config.yaml
n_layer: 14
d_model: 96
n_experts: 32
experts_per_token: 1
d_expert: 64
d_shared_expert: 128
activation: "swiglu"
moe_layers: [2, 3, 4, 5, 6, 7, 8, 9, 10, 11, 12, 13]
router_score: "sigmoid"
normalize_top_k: false
routed_scale: 1.0
balance_loss: 0.0113
balance_bias: false
router_bias: true
shared_expert_gate: true
scale_expert_input: true
init_std_router: 0.00942
lr_router: 0.000517
n_head: 2
n_kv_head: 1
head_dim: 64
vocab_size: 8192
norm: "rmsnorm"
norm_place: "pre"
norm_eps: 1e-05
positions: "rope"
rope_base: 10000.0
rope_fraction: 1.0
qk_norm: true
attn_scale: 0.125
tie_embeddings: false
parallel_block: false
init: "uniform"
init_std_qkv: 0.0483
init_std_o: 0.0
init_std_up: 0.0483
init_std_down: 0.0
optimizer: "soap_variant"
lr: 0.0122
beta1: 0.95
beta2: 0.99
weight_decay: 0.016
lr_head: 0.0144
warmup_steps: 62
schedule: "wsd"
decay_fraction: 0.617
decay_shape: "linear"
final_lr_fraction: 0.0
batch_tokens: 65536
seq_len: 512
doc_mask: true
train_tokens: 324000000
steps: 4944
dataset: "wikipedia_en"
Below are experts of layer 5 (counted from 0) of a mixture-of-experts language model. Rows are named gate (a neuron's input weights, with its number), up (a neuron's input weights, with its number) and show model dimensions 0-95. Each number is 50 + 10 x the weight over its row's rms, rounded and kept within 0 to 99.
Before each expert's rows: a language model's description of what the expert responds to. This comes from a sample of Wikipedia text that the model never trained on.

# expert 31
It responds to: Digits in numbers. Individual digits inside years, coordinates, catalog numbers and table figures, such as 46°43′37″N, 2006, 40,000.
gate5:49 39 48 65 44 36 51 44 55 54 58 53 24 48 33 60 59 55 47 47 37 54 39 66 53 48 48 49 53 46 59 53 47 40 51 62 52 38 52 47 58 43 59 45 43 37 63 55 74 55 70 57 58 46 46 57 55 46 52 58 61 61 69 54 78 47 42 56 59 50 45 48 36 54 51 47 41 38 56 59 43 67 49 54 67 72 54 64 49 32 50 43 66 34 39 57
up5:60 67 62 40 33 46 49 54 50 72 57 52 55 48 50 63 24 55 40 37 44 34 55 57 55 63 36 67 70 53 44 52 58 54 58 57 56 65 52 61 52 34 49 30 55 46 47 55 49 51 44 49 54 52 51 67 50 52 50 59 50 36 48 52 47 57 46 38 53 41 46 38 53 40 72 39 62 46 54 39 52 58 59 57 54 81 37 51 51 50 51 51 27 58 50 50
gate6:50 45 58 57 47 40 63 44 58 50 34 55 51 38 63 43 45 54 35 39 59 32 67 38 62 46 52 22 63 66 56 58 43 47 39 47 43 21 58 43 62 34 31 43 49 65 61 63 55 39 67 56 51 50 39 51 60 33 44 57 52 51 42 59 43 64 62 49 45 48 34 50 36 42 52 51 52 49 57 45 52 44 40 48 50 47 43 61 52 43 52 52 49 29 64 54
up6:58 44 39 58 66 51 51 49 42 57 46 26 54 38 47 39 43 52 62 75 39 46 37 43 54 67 41 41 32 36 51 46 57 56 63 36 42 65 63 59 46 62 59 48 46 55 64 33 57 56 51 44 27 60 63 41 24 51 50 49 43 45 51 63 52 52 54 53 53 48 41 70 48 35 49 53 61 65 45 51 58 38 55 53 51 50 47 53 38 47 59 54 40 38 58 35
gate7:56 43 36 35 47 41 68 77 52 52 40 45 46 40 41 66 59 60 49 38 45 40 38 67 56 51 70 53 42 54 52 45 49 39 47 62 45 57 41 48 51 56 50 57 43 66 52 38 40 44 50 42 63 52 45 41 50 32 46 44 36 53 72 34 44 61 45 41 60 39 51 44 36 57 51 47 58 59 40 70 57 59 31 47 55 55 65 34 45 46 53 68 53 65 44 46
up7:43 46 42 53 57 60 71 41 38 46 55 55 56 57 40 43 61 59 46 41 60 53 57 51 70 57 64 57 53 39 38 46 69 62 25 39 50 63 50 52 41 55 55 45 41 43 42 59 49 51 47 58 68 71 57 51 58 47 38 46 56 61 56 60 45 75 52 48 41 60 46 39 53 54 29 42 49 57 49 28 47 56 52 49 66 37 55 28 49 56 41 57 67 40 58 49
gate8:57 44 51 38 44 49 52 54 66 48 47 50 59 41 58 37 45 51 72 63 42 61 47 45 58 55 47 43 43 52 49 52 50 41 47 47 41 44 57 60 46 67 41 34 54 56 41 36 48 42 37 47 41 49 40 43 64 49 67 72 60 38 38 34 56 44 31 48 34 39 47 64 32 53 77 57 59 31 52 48 64 58 60 52 53 60 53 55 36 28 48 55 50 39 45 34
up8:71 65 55 33 60 51 44 32 41 48 58 38 58 52 40 37 54 61 54 64 41 59 74 45 45 66 43 48 67 53 34 74 52 40 62 43 58 60 38 50 45 51 50 61 50 46 50 51 45 52 60 46 62 35 55 48 53 39 55 29 62 36 69 37 59 63 63 54 51 54 47 52 41 66 49 51 46 52 60 48 48 57 55 49 55 31 45 47 62 53 63 31 43 50 50 57
gate9:62 53 45 53 57 32 59 55 66 65 72 57 62 40 39 66 55 68 52 67 56 43 47 52 41 46 35 56 47 54 48 50 43 43 61 53 47 60 52 64 39 52 53 50 45 54 45 69 50 39 51 46 45 61 57 66 40 46 65 54 58 48 68 48 57 63 43 62 49 45 58 54 21 55 43 60 56 46 56 45 49 53 67 49 60 40 46 46 52 18 44 39 43 63 47 56
up9:51 45 44 50 46 64 37 43 54 36 50 32 49 44 55 46 52 60 46 52 64 72 59 57 67 48 65 44 67 40 61 39 59 58 28 46 61 35 51 44 49 41 69 34 68 51 66 34 46 46 57 64 63 54 43 38 38 42 44 40 43 41 50 45 43 45 47 54 68 66 39 53 35 33 50 44 52 47 52 36 45 45 42 62 52 52 56 61 35 47 68 47 48 49 53 43

# expert 29
It responds to: Noun and verb suffixes. Word-final suffix pieces such as -ments, -ions, -ers, -ations, -s, as in enforcement, reinforcements, liberation.
gate0:47 49 53 61 67 59 58 40 47 53 35 40 58 49 39 41 53 52 45 48 62 45 52 45 36 47 41 51 46 47 52 43 78 33 46 55 57 40 34 55 61 49 74 45 67 48 61 52 67 44 29 67 55 61 59 55 52 45 41 40 37 56 54 49 61 63 58 44 62 66 64 53 76 53 43 49 56 57 37 53 49 51 45 36 45 47 39 38 48 65 45 64 34 54 53 46
up0:48 65 46 41 44 41 35 42 56 49 69 44 45 43 53 64 66 57 59 45 33 65 62 39 46 52 47 54 58 60 56 51 45 43 31 56 69 52 47 49 39 46 50 54 35 43 47 55 25 44 66 53 65 60 45 45 62 56 70 56 50 39 54 46 57 41 42 69 44 50 42 42 52 37 58 63 43 58 60 63 46 58 45 55 31 66 52 47 54 64 30 40 52 35 42 45
gate1:48 63 34 60 54 43 49 60 67 46 42 34 55 41 54 46 27 45 65 52 82 44 44 50 40 44 60 42 49 54 58 56 54 62 38 53 48 61 55 46 51 56 65 66 60 54 56 57 25 46 46 43 43 44 66 45 53 60 53 48 43 49 70 51 75 61 54 61 34 45 65 65 46 61 51 66 57 51 46 58 46 45 55 33 55 51 61 44 51 56 47 34 52 53 49 44
up1:57 51 36 59 57 51 27 60 48 42 63 58 48 33 72 45 41 58 65 49 47 66 54 78 39 64 57 58 42 69 58 46 52 51 45 55 51 61 49 59 52 51 61 37 60 54 47 68 43 35 45 53 51 53 56 71 43 60 54 47 46 55 51 66 42 51 55 54 43 45 35 44 64 38 48 61 50 39 34 45 47 46 44 48 53 54 54 59 46 49 35 24 58 59 67 48
gate2:33 54 34 58 27 36 35 73 39 45 52 64 38 53 46 51 58 60 65 49 50 50 49 43 48 58 52 35 36 65 51 56 40 51 61 43 31 66 44 61 57 63 56 55 44 45 65 47 33 54 63 61 29 50 38 62 64 37 35 49 54 61 55 63 44 50 61 48 55 46 45 39 46 47 49 52 38 54 36 41 46 44 60 56 48 43 50 66 53 57 35 36 51 59 57 52
up2:50 32 45 49 47 57 59 58 52 53 48 54 47 66 53 61 38 69 54 51 39 45 61 53 42 64 52 43 51 39 39 51 59 53 63 46 54 58 49 41 50 34 64 52 40 58 60 44 53 46 56 32 55 70 49 54 49 37 49 48 45 40 48 66 42 52 46 68 32 56 48 27 45 52 50 30 46 63 40 24 64 52 52 48 30 74 37 43 52 72 49 40 53 49 56 50
gate3:34 51 56 48 52 52 31 55 61 46 55 47 48 38 41 44 39 53 56 56 31 63 42 41 35 58 53 49 41 46 31 47 38 57 50 58 53 52 37 72 46 57 50 33 60 49 45 49 50 45 41 48 59 46 28 41 48 46 51 47 73 32 40 39 47 60 62 52 54 46 46 53 45 65 54 64 47 69 44 61 81 54 30 60 58 46 65 44 39 50 56 51 63 61 51 55
up3:43 60 52 37 56 53 48 43 54 68 50 54 41 42 52 39 54 71 55 65 29 47 39 48 53 49 41 60 56 44 19 59 43 59 38 55 40 54 55 72 42 71 53 40 47 57 43 42 59 64 52 46 65 41 40 53 57 51 48 36 71 45 54 54 51 71 51 36 40 58 50 49 50 52 44 56 48 70 53 51 49 53 44 63 50 41 68 38 61 59 57 70 55 52 50 57
gate4:70 49 43 44 55 49 45 32 46 58 70 40 51 41 45 54 38 62 42 28 55 47 55 50 45 36 58 51 33 41 48 37 53 69 53 56 55 52 61 48 60 47 65 49 45 52 53 63 44 42 45 32 65 41 46 43 65 36 56 52 58 46 40 49 65 58 57 56 39 61 43 41 40 52 56 61 27 33 44 58 32 39 58 57 68 39 49 45 57 52 56 73 40 45 46 48
up4:53 46 60 48 44 52 47 60 56 48 62 60 39 37 43 51 65 54 48 50 44 61 52 43 58 59 27 51 43 68 38 35 29 43 69 61 55 42 34 74 56 63 57 56 73 48 43 44 51 56 67 47 63 56 47 42 45 48 55 63 51 49 46 56 67 39 59 67 29 58 63 48 42 56 55 51 34 49 48 57 56 67 50 62 49 55 34 50 61 44 53 38 55 58 54 42

# expert 18
It responds to: Past-tense main verbs. Main verbs and participles after a subject or auxiliary in biography narrative, such as offered, made, used, won, played, explaining.
gate0:63 56 39 60 41 42 52 50 63 38 46 66 57 49 45 65 51 54 45 53 55 48 42 64 56 40 44 40 46 75 63 39 39 52 51 39 52 59 65 57 40 51 59 54 35 65 62 59 63 31 34 51 55 59 42 44 62 50 54 49 46 49 59 35 52 55 47 62 36 32 36 53 48 51 61 47 56 36 57 69 60 53 50 56 37 38 36 65 43 41 46 71 57 40 31 43
up0:50 61 58 41 44 40 67 41 74 43 40 31 31 53 49 60 48 62 43 59 27 38 55 48 55 55 45 50 42 63 34 61 29 37 45 51 41 70 45 65 71 40 39 46 31 43 59 47 58 48 53 47 57 44 54 55 57 57 53 59 48 59 48 46 48 69 52 56 58 53 38 57 37 34 33 34 48 49 53 53 48 41 45 41 63 60 36 42 49 49 58 45 43 49 51 53
gate1:41 45 58 71 59 55 60 42 40 45 53 49 52 29 37 45 48 41 55 61 45 53 50 53 42 83 50 51 49 51 49 37 32 51 73 48 29 33 46 61 64 32 48 39 69 53 65 51 50 60 48 51 44 55 50 32 61 57 46 58 59 50 36 53 49 34 57 54 43 52 46 53 51 52 62 46 52 56 64 55 49 48 34 45 59 58 41 35 48 50 41 66 43 34 62 57
up1:53 68 41 46 38 55 71 50 48 54 49 47 44 25 33 56 44 42 47 45 62 54 55 53 42 71 49 58 57 60 44 34 51 45 44 48 55 57 61 69 54 44 58 48 44 62 63 44 30 51 36 46 52 69 51 48 54 58 47 56 53 37 51 38 46 62 43 32 68 53 51 44 44 36 43 63 36 49 53 54 54 62 36 38 62 55 30 35 52 64 62 36 37 48 56 45
gate2:41 53 47 49 57 49 51 48 50 51 50 52 37 48 56 49 49 62 47 43 48 61 37 36 48 44 46 80 40 57 63 11 44 58 44 45 50 53 51 54 56 34 49 46 74 41 53 43 43 57 50 48 57 50 35 58 51 50 46 45 44 65 51 62 46 41 52 64 33 54 60 72 44 45 60 67 50 39 52 43 57 52 64 56 55 41 66 55 35 35 50 59 53 46 37 31
up2:51 51 47 66 58 54 26 39 62 43 41 45 45 39 66 48 46 36 55 31 76 50 51 44 47 46 66 32 50 51 53 52 50 60 51 41 36 59 50 49 37 44 43 60 52 46 46 42 55 65 49 58 34 70 57 57 54 54 34 23 62 49 33 44 61 60 42 34 55 42 46 48 54 43 56 62 66 50 30 64 41 42 45 45 58 51 48 46 56 52 43 53 39 47 62 39
gate3:66 55 60 51 59 46 44 67 64 63 70 59 43 32 52 39 51 52 59 43 48 36 35 54 44 33 61 47 52 50 39 62 43 47 63 67 57 46 26 44 67 53 42 63 28 41 57 51 50 37 53 52 43 59 56 63 60 65 53 50 52 50 54 46 46 57 44 57 55 50 46 47 66 41 54 72 49 47 45 47 21 62 49 43 51 40 46 47 57 54 41 53 30 43 54 43
up3:54 51 60 55 42 55 51 55 56 43 34 78 33 57 52 36 51 53 36 46 40 44 49 54 52 56 40 53 42 41 49 43 47 66 66 56 25 45 54 47 56 60 46 46 46 62 50 58 49 44 43 37 44 36 19 23 50 45 60 48 42 27 56 56 55 50 46 30 54 53 47 40 32 50 61 50 56 56 57 37 52 45 50 42 41 41 50 47 54 42 63 40 57 61 59 64
gate4:42 48 56 43 63 52 47 39 35 66 39 51 45 53 40 63 60 67 50 49 30 44 53 35 52 55 47 38 28 39 51 49 44 39 53 51 58 61 43 41 35 52 63 50 66 48 44 42 53 55 47 54 46 49 43 41 51 43 54 45 62 53 45 51 54 62 43 63 60 52 66 61 52 71 71 32 31 40 69 63 65 54 52 52 49 38 48 42 68 44 49 30 31 50 55 56
up4:50 38 43 62 43 55 42 37 37 43 65 30 41 22 66 66 47 50 41 59 46 46 46 51 34 51 46 44 38 43 74 51 63 46 38 32 52 48 55 50 67 54 71 48 54 38 50 54 56 45 51 57 53 54 54 47 60 52 42 49 57 36 46 64 55 44 47 50 43 56 69 46 55 54 52 41 37 62 55 67 29 56 66 53 53 35 50 52 46 48 64 57 48 59 62 34

# expert 16
It responds to: Nouns and middle word pieces. Common nouns about people, sport and events (player, match, band, men) and inner pieces of split words such as t-ack-le, h-unt-ing.
gate0:57 30 65 65 58 36 49 60 44 42 38 50 53 47 56 65 45 46 49 55 56 56 30 45 28 48 47 33 50 53 55 51 49 59 44 36 32 57 41 75 46 41 51 32 60 64 42 54 38 42 52 39 58 55 44 45 46 59 28 38 64 38 45 43 28 57 54 46 51 50 48 48 50 53 52 58 56 48 63 42 57 52 37 54 54 73 63 54 51 44 43 38 69 58 53 57
up0:37 44 56 37 47 64 58 40 54 81 45 65 57 33 41 51 52 41 30 56 37 46 31 59 39 40 37 54 59 50 67 57 64 53 72 49 58 39 41 50 54 41 65 54 40 48 26 47 40 60 51 56 39 35 67 56 51 42 46 59 51 54 43 48 54 51 52 42 47 41 63 48 54 46 48 57 58 58 64 33 43 57 50 62 48 55 61 45 48 39 50 51 51 32 42 62
gate1:61 47 36 56 59 57 50 64 55 62 61 38 37 52 29 63 57 51 55 53 45 55 51 72 43 59 57 42 48 40 69 64 55 53 64 54 41 55 58 63 51 48 41 51 38 41 72 71 48 42 57 53 54 54 50 61 47 62 51 37 44 45 46 41 61 40 61 42 49 66 48 41 65 57 45 51 42 56 69 62 60 47 55 41 38 61 44 43 48 69 38 74 50 52 61 64
up1:25 38 42 48 56 54 63 71 43 42 38 71 57 31 55 27 44 46 55 37 50 58 47 50 56 34 62 51 40 40 43 49 36 51 47 39 50 51 56 59 32 47 41 48 65 54 62 41 51 67 41 48 49 54 52 47 63 30 55 39 38 69 42 61 74 35 58 42 46 61 48 57 47 56 49 47 52 53 44 38 60 49 50 35 47 56 31 50 48 55 50 40 52 50 45 41
gate2:56 44 45 69 37 45 65 62 49 54 44 55 43 41 59 52 47 61 43 27 55 67 39 44 60 49 58 57 66 61 59 52 36 51 38 35 50 45 62 51 51 38 57 45 39 57 64 51 43 40 59 41 45 54 38 42 63 40 51 52 72 64 41 47 71 50 28 62 59 48 48 65 49 46 69 48 64 43 47 58 38 64 44 58 60 46 58 51 44 67 32 46 53 44 56 59
up2:43 43 43 54 53 38 41 31 46 40 46 40 59 47 41 62 65 35 49 73 55 55 46 39 36 44 49 64 32 53 64 45 54 58 56 39 52 50 40 57 48 51 29 56 40 42 35 56 58 50 28 57 35 34 44 71 34 58 59 48 41 38 43 50 52 48 65 41 43 50 53 48 48 46 41 34 36 34 59 41 58 49 61 62 26 47 54 56 52 39 47 46 57 44 43 52
gate3:66 43 60 37 43 52 53 62 42 70 55 41 42 47 45 60 61 58 41 30 36 52 53 62 44 50 52 56 49 54 60 42 46 54 35 46 58 38 54 44 50 26 44 37 57 39 51 51 40 42 52 60 59 55 45 72 42 56 51 55 47 39 37 52 51 53 35 36 47 52 37 68 65 61 40 64 48 37 63 48 57 45 34 60 46 54 46 70 31 44 62 63 48 49 33 39
up3:53 43 53 54 35 45 52 34 44 37 41 57 52 50 63 51 45 37 54 46 56 46 42 43 65 32 55 51 47 48 48 45 32 51 41 41 43 66 51 46 59 24 48 50 42 46 52 53 81 29 58 55 51 57 53 52 54 35 58 40 45 54 61 56 30 37 27 48 37 34 52 44 37 45 47 37 51 54 50 53 53 47 56 60 49 46 53 53 38 23 61 41 63 46 34 57
gate4:40 47 61 37 54 61 49 58 52 70 49 40 41 42 58 50 46 36 46 62 50 42 50 35 37 54 46 35 67 63 71 44 56 37 64 30 45 67 48 63 50 40 50 54 31 51 52 41 58 36 48 52 51 52 41 53 41 31 48 41 50 27 40 44 36 53 25 36 43 69 51 43 64 57 39 57 53 51 58 61 51 56 47 61 50 52 36 46 38 44 49 51 46 44 55 58
up4:50 57 44 47 64 44 52 70 54 51 26 58 47 63 46 47 54 56 51 54 48 45 34 57 48 52 40 63 48 49 64 52 29 64 42 52 57 45 51 43 38 46 50 48 59 37 55 45 45 50 52 49 68 60 43 70 47 50 52 61 80 46 67 58 51 51 61 33 67 23 52 63 42 48 56 43 62 55 45 44 50 43 38 49 53 44 46 50 50 41 37 36 30 39 60 34

# expert 4
It responds to: Institution and kin nouns. Common and proper nouns for institutions, places and relatives after "the", "a" or a possessive, such as University, County, father, son, %.
gate0:42 53 44 56 44 46 57 63 52 58 45 50 53 27 53 47 47 38 41 53 62 42 50 39 61 50 46 65 60 51 50 63 34 41 57 54 57 49 37 58 53 53 35 45 54 53 57 58 63 55 43 45 55 55 65 45 65 41 46 50 68 63 46 48 52 57 39 61 51 33 62 55 67 58 35 46 66 47 70 51 79 60 56 69 65 61 65 61 46 36 55 31 48 56 44 56
up0:52 36 49 61 62 46 53 57 53 56 47 42 53 38 50 35 50 53 48 61 52 47 56 33 59 50 39 41 57 41 57 45 49 57 43 45 34 56 46 60 34 58 57 36 55 69 48 56 57 41 38 34 44 55 26 32 62 27 50 51 54 44 36 39 60 39 27 58 53 31 58 53 54 48 46 53 63 54 42 56 69 51 40 68 49 53 52 61 62 59 73 39 62 50 44 51
gate1:68 54 63 28 43 56 58 67 45 40 48 42 51 33 62 55 52 62 44 41 46 43 42 48 62 48 60 54 42 64 47 66 34 78 53 43 52 52 57 56 45 33 47 42 56 63 64 61 56 38 42 53 42 67 30 47 32 42 52 49 63 54 57 67 46 51 41 37 43 47 65 44 55 53 63 48 55 41 53 53 59 59 53 49 63 47 42 39 30 48 59 67 48 45 58 54
up1:46 66 46 43 53 44 48 43 52 55 53 44 61 63 59 49 50 46 63 54 64 50 54 41 41 59 51 45 46 41 34 33 69 27 64 58 42 51 44 56 58 76 60 60 61 44 51 42 40 62 60 45 50 46 63 53 53 60 53 56 46 53 46 43 42 40 53 53 56 49 27 85 45 63 49 53 33 58 54 64 38 45 54 49 49 59 35 51 69 43 51 34 51 56 52 37
gate2:48 62 59 46 50 40 55 49 42 40 58 39 48 70 56 51 54 35 60 31 35 48 49 64 46 51 63 57 46 49 59 42 61 39 54 46 43 48 60 41 60 54 45 65 39 30 50 46 44 60 38 44 59 51 40 59 60 68 52 47 52 44 46 47 54 54 41 25 58 28 56 47 49 47 32 41 46 58 32 45 50 64 41 59 37 54 43 54 71 75 44 54 55 72 52 58
up2:38 39 50 40 48 49 37 49 79 58 58 55 47 45 47 40 32 56 59 64 56 29 53 38 68 57 47 59 45 45 51 50 61 61 43 55 52 41 52 53 62 32 51 43 55 52 45 45 55 55 60 42 53 41 51 53 54 54 52 58 52 43 33 68 38 55 50 53 65 67 42 55 43 35 55 45 69 50 50 57 64 64 60 60 69 54 51 37 42 38 40 60 31 31 59 66
gate3:34 59 63 57 61 53 65 47 46 39 36 55 50 55 73 63 53 62 55 56 54 29 39 45 56 33 41 42 61 55 49 58 45 51 44 55 49 62 51 51 44 55 36 50 47 39 52 54 69 29 30 51 37 55 57 58 62 29 61 51 45 60 49 45 46 66 49 35 36 43 35 60 45 35 50 48 38 61 51 40 54 35 60 35 49 63 66 60 55 51 52 44 39 41 47 39
up3:47 41 36 36 35 59 45 55 32 48 46 56 35 27 43 42 56 54 41 50 47 71 38 42 40 62 52 54 43 45 34 28 60 48 49 61 63 45 64 31 43 33 51 41 42 56 45 48 36 44 62 61 42 48 40 39 45 59 39 54 40 45 40 51 43 49 37 61 46 46 52 45 44 67 26 52 62 34 38 47 55 52 42 53 45 44 41 49 57 58 48 58 48 71 50 40
gate4:50 35 62 43 41 53 47 43 55 42 56 38 47 44 49 77 51 63 50 52 46 48 49 35 44 39 56 53 46 52 45 42 39 52 37 51 68 43 52 53 32 51 65 59 46 54 53 33 54 40 30 61 57 57 44 52 36 53 70 49 59 57 53 57 22 55 50 57 49 44 57 47 65 55 48 41 36 51 53 45 74 43 46 50 52 64 53 22 39 45 35 50 72 52 57 42
up4:38 32 58 50 60 77 54 38 55 45 52 43 45 40 56 54 66 47 58 68 51 50 54 57 20 55 44 56 45 42 62 52 40 56 37 50 55 54 44 33 62 58 56 55 57 58 51 70 42 53 44 40 43 62 39 38 51 72 30 42 45 28 36 46 47 46 47 50 59 55 55 44 56 60 40 41 57 36 58 44 64 60 35 58 40 47 47 50 65 52 48 34 53 44 46 54

# expert 5
It responds to: Coordinating conjunctions, linkers. Conjunctions and clause linkers in running prose, mostly and, or, but, plus when, while, and by or with after verbs.
gate0:50 29 39 53 59 47 57 61 51 42 51 54 52 59 44 79 47 65 54 63 50 52 34 47 41 75 39 46 37 40 48 25 46 48 53 58 55 57 58 60 29 45 61 45 41 36 63 46 56 41 52 61 36 34 52 51 51 44 50 59 52 43 41 51 56 53 55 49 42 46 45 54 49 45 39 52 67 47 45 48 70 61 63 68 56 43 46 68 45 66 54 61 58 37 59 52
up0:49 45 40 42 57 44 36 50 30 53 50 64 65 50 46 68 55 48 52 35 50 65 44 40 37 52 44 47 66 56 44 41 52 65 56 55 62 49 46 62 31 40 48 72 54 46 54 41 44 54 50 50 49 32 57 43 36 45 30 69 44 41 41 51 50 40 60 57 37 53 45 49 55 55 38 68 55 42 35 61 49 44 60 70 73 39 39 59 51 57 55 61 53 32 48 43
gate1:50 48 72 45 47 63 63 62 30 50 30 43 35 53 61 42 41 54 66 46 59 40 48 40 45 42 60 29 45 45 61 52 41 43 45 64 71 55 53 50 42 28 42 57 56 67 54 50 43 55 41 54 36 56 37 59 38 60 61 50 59 53 49 52 58 45 49 54 48 44 60 42 61 45 58 38 44 48 67 40 71 33 40 40 54 41 51 47 31 47 50 57 56 44 52 32
up1:74 48 34 59 30 37 55 64 58 42 47 56 57 46 47 55 32 62 55 49 53 43 34 32 55 63 49 42 56 46 49 57 47 58 45 24 45 30 51 54 41 56 45 52 61 46 47 53 36 50 52 39 31 50 43 57 53 33 45 43 57 61 52 45 52 53 63 33 51 46 44 72 43 61 32 28 44 54 39 60 40 56 41 51 54 40 43 36 55 48 54 63 65 43 54 50
gate2:63 38 61 43 52 38 38 36 36 63 37 48 57 52 47 55 54 60 60 39 63 59 55 49 58 42 46 63 57 41 49 36 34 60 51 43 45 69 37 29 58 62 50 54 54 40 56 42 52 67 54 51 66 66 44 59 61 55 53 51 42 49 57 31 67 75 47 57 41 43 67 46 57 58 51 46 56 34 51 66 51 54 46 55 45 52 37 45 45 29 53 59 43 59 45 68
up2:58 48 52 42 66 35 53 60 46 36 48 55 50 62 42 47 45 41 48 50 54 54 48 47 63 38 52 56 29 59 40 46 56 52 65 73 43 59 61 44 43 50 42 67 39 48 66 53 45 52 50 65 44 56 66 58 44 51 58 45 56 40 65 64 71 50 67 67 41 57 60 62 49 59 46 51 41 50 57 25 69 42 61 51 62 52 50 29 57 54 46 34 55 45 47 32
gate3:43 54 51 48 48 49 58 56 48 60 50 61 65 52 40 64 50 62 68 47 39 47 42 72 50 44 57 53 33 44 35 68 25 49 60 59 50 48 63 58 57 67 44 61 37 41 68 57 40 61 51 65 60 59 61 50 28 60 44 48 55 50 48 41 74 53 46 62 51 39 45 35 62 60 69 43 52 61 35 49 48 57 39 52 55 68 53 62 56 51 55 51 46 55 53 61
up3:53 38 52 54 57 50 50 49 32 38 65 44 47 69 55 44 53 42 76 39 43 57 43 37 55 43 44 41 65 30 55 47 37 63 37 39 37 61 36 47 56 48 39 34 54 44 30 46 61 49 47 44 46 46 52 54 66 48 50 56 48 36 67 56 48 48 49 36 53 60 52 58 38 49 37 66 54 32 61 52 32 39 62 37 57 41 71 48 58 40 43 48 52 56 45 58
gate4:48 38 35 58 54 31 45 47 51 44 57 43 48 54 50 56 48 46 62 64 66 47 39 56 42 61 52 63 18 35 53 49 44 49 45 50 46 43 50 68 49 60 45 60 64 53 52 44 25 50 53 61 52 43 53 56 54 51 32 55 64 76 42 51 60 46 60 56 57 51 62 28 57 55 58 48 30 65 59 50 51 59 46 62 61 60 49 46 59 56 34 43 55 60 36 59
up4:53 45 45 51 51 43 66 40 70 43 35 37 63 42 51 44 41 53 60 50 71 32 53 39 57 50 52 46 60 54 51 35 55 44 35 56 59 45 48 51 48 38 56 52 35 40 54 47 38 45 57 64 30 57 48 59 53 46 35 57 47 41 61 55 66 66 49 50 78 46 56 48 60 48 45 54 49 40 51 68 49 42 46 53 50 23 32 46 35 74 47 55 45 35 48 55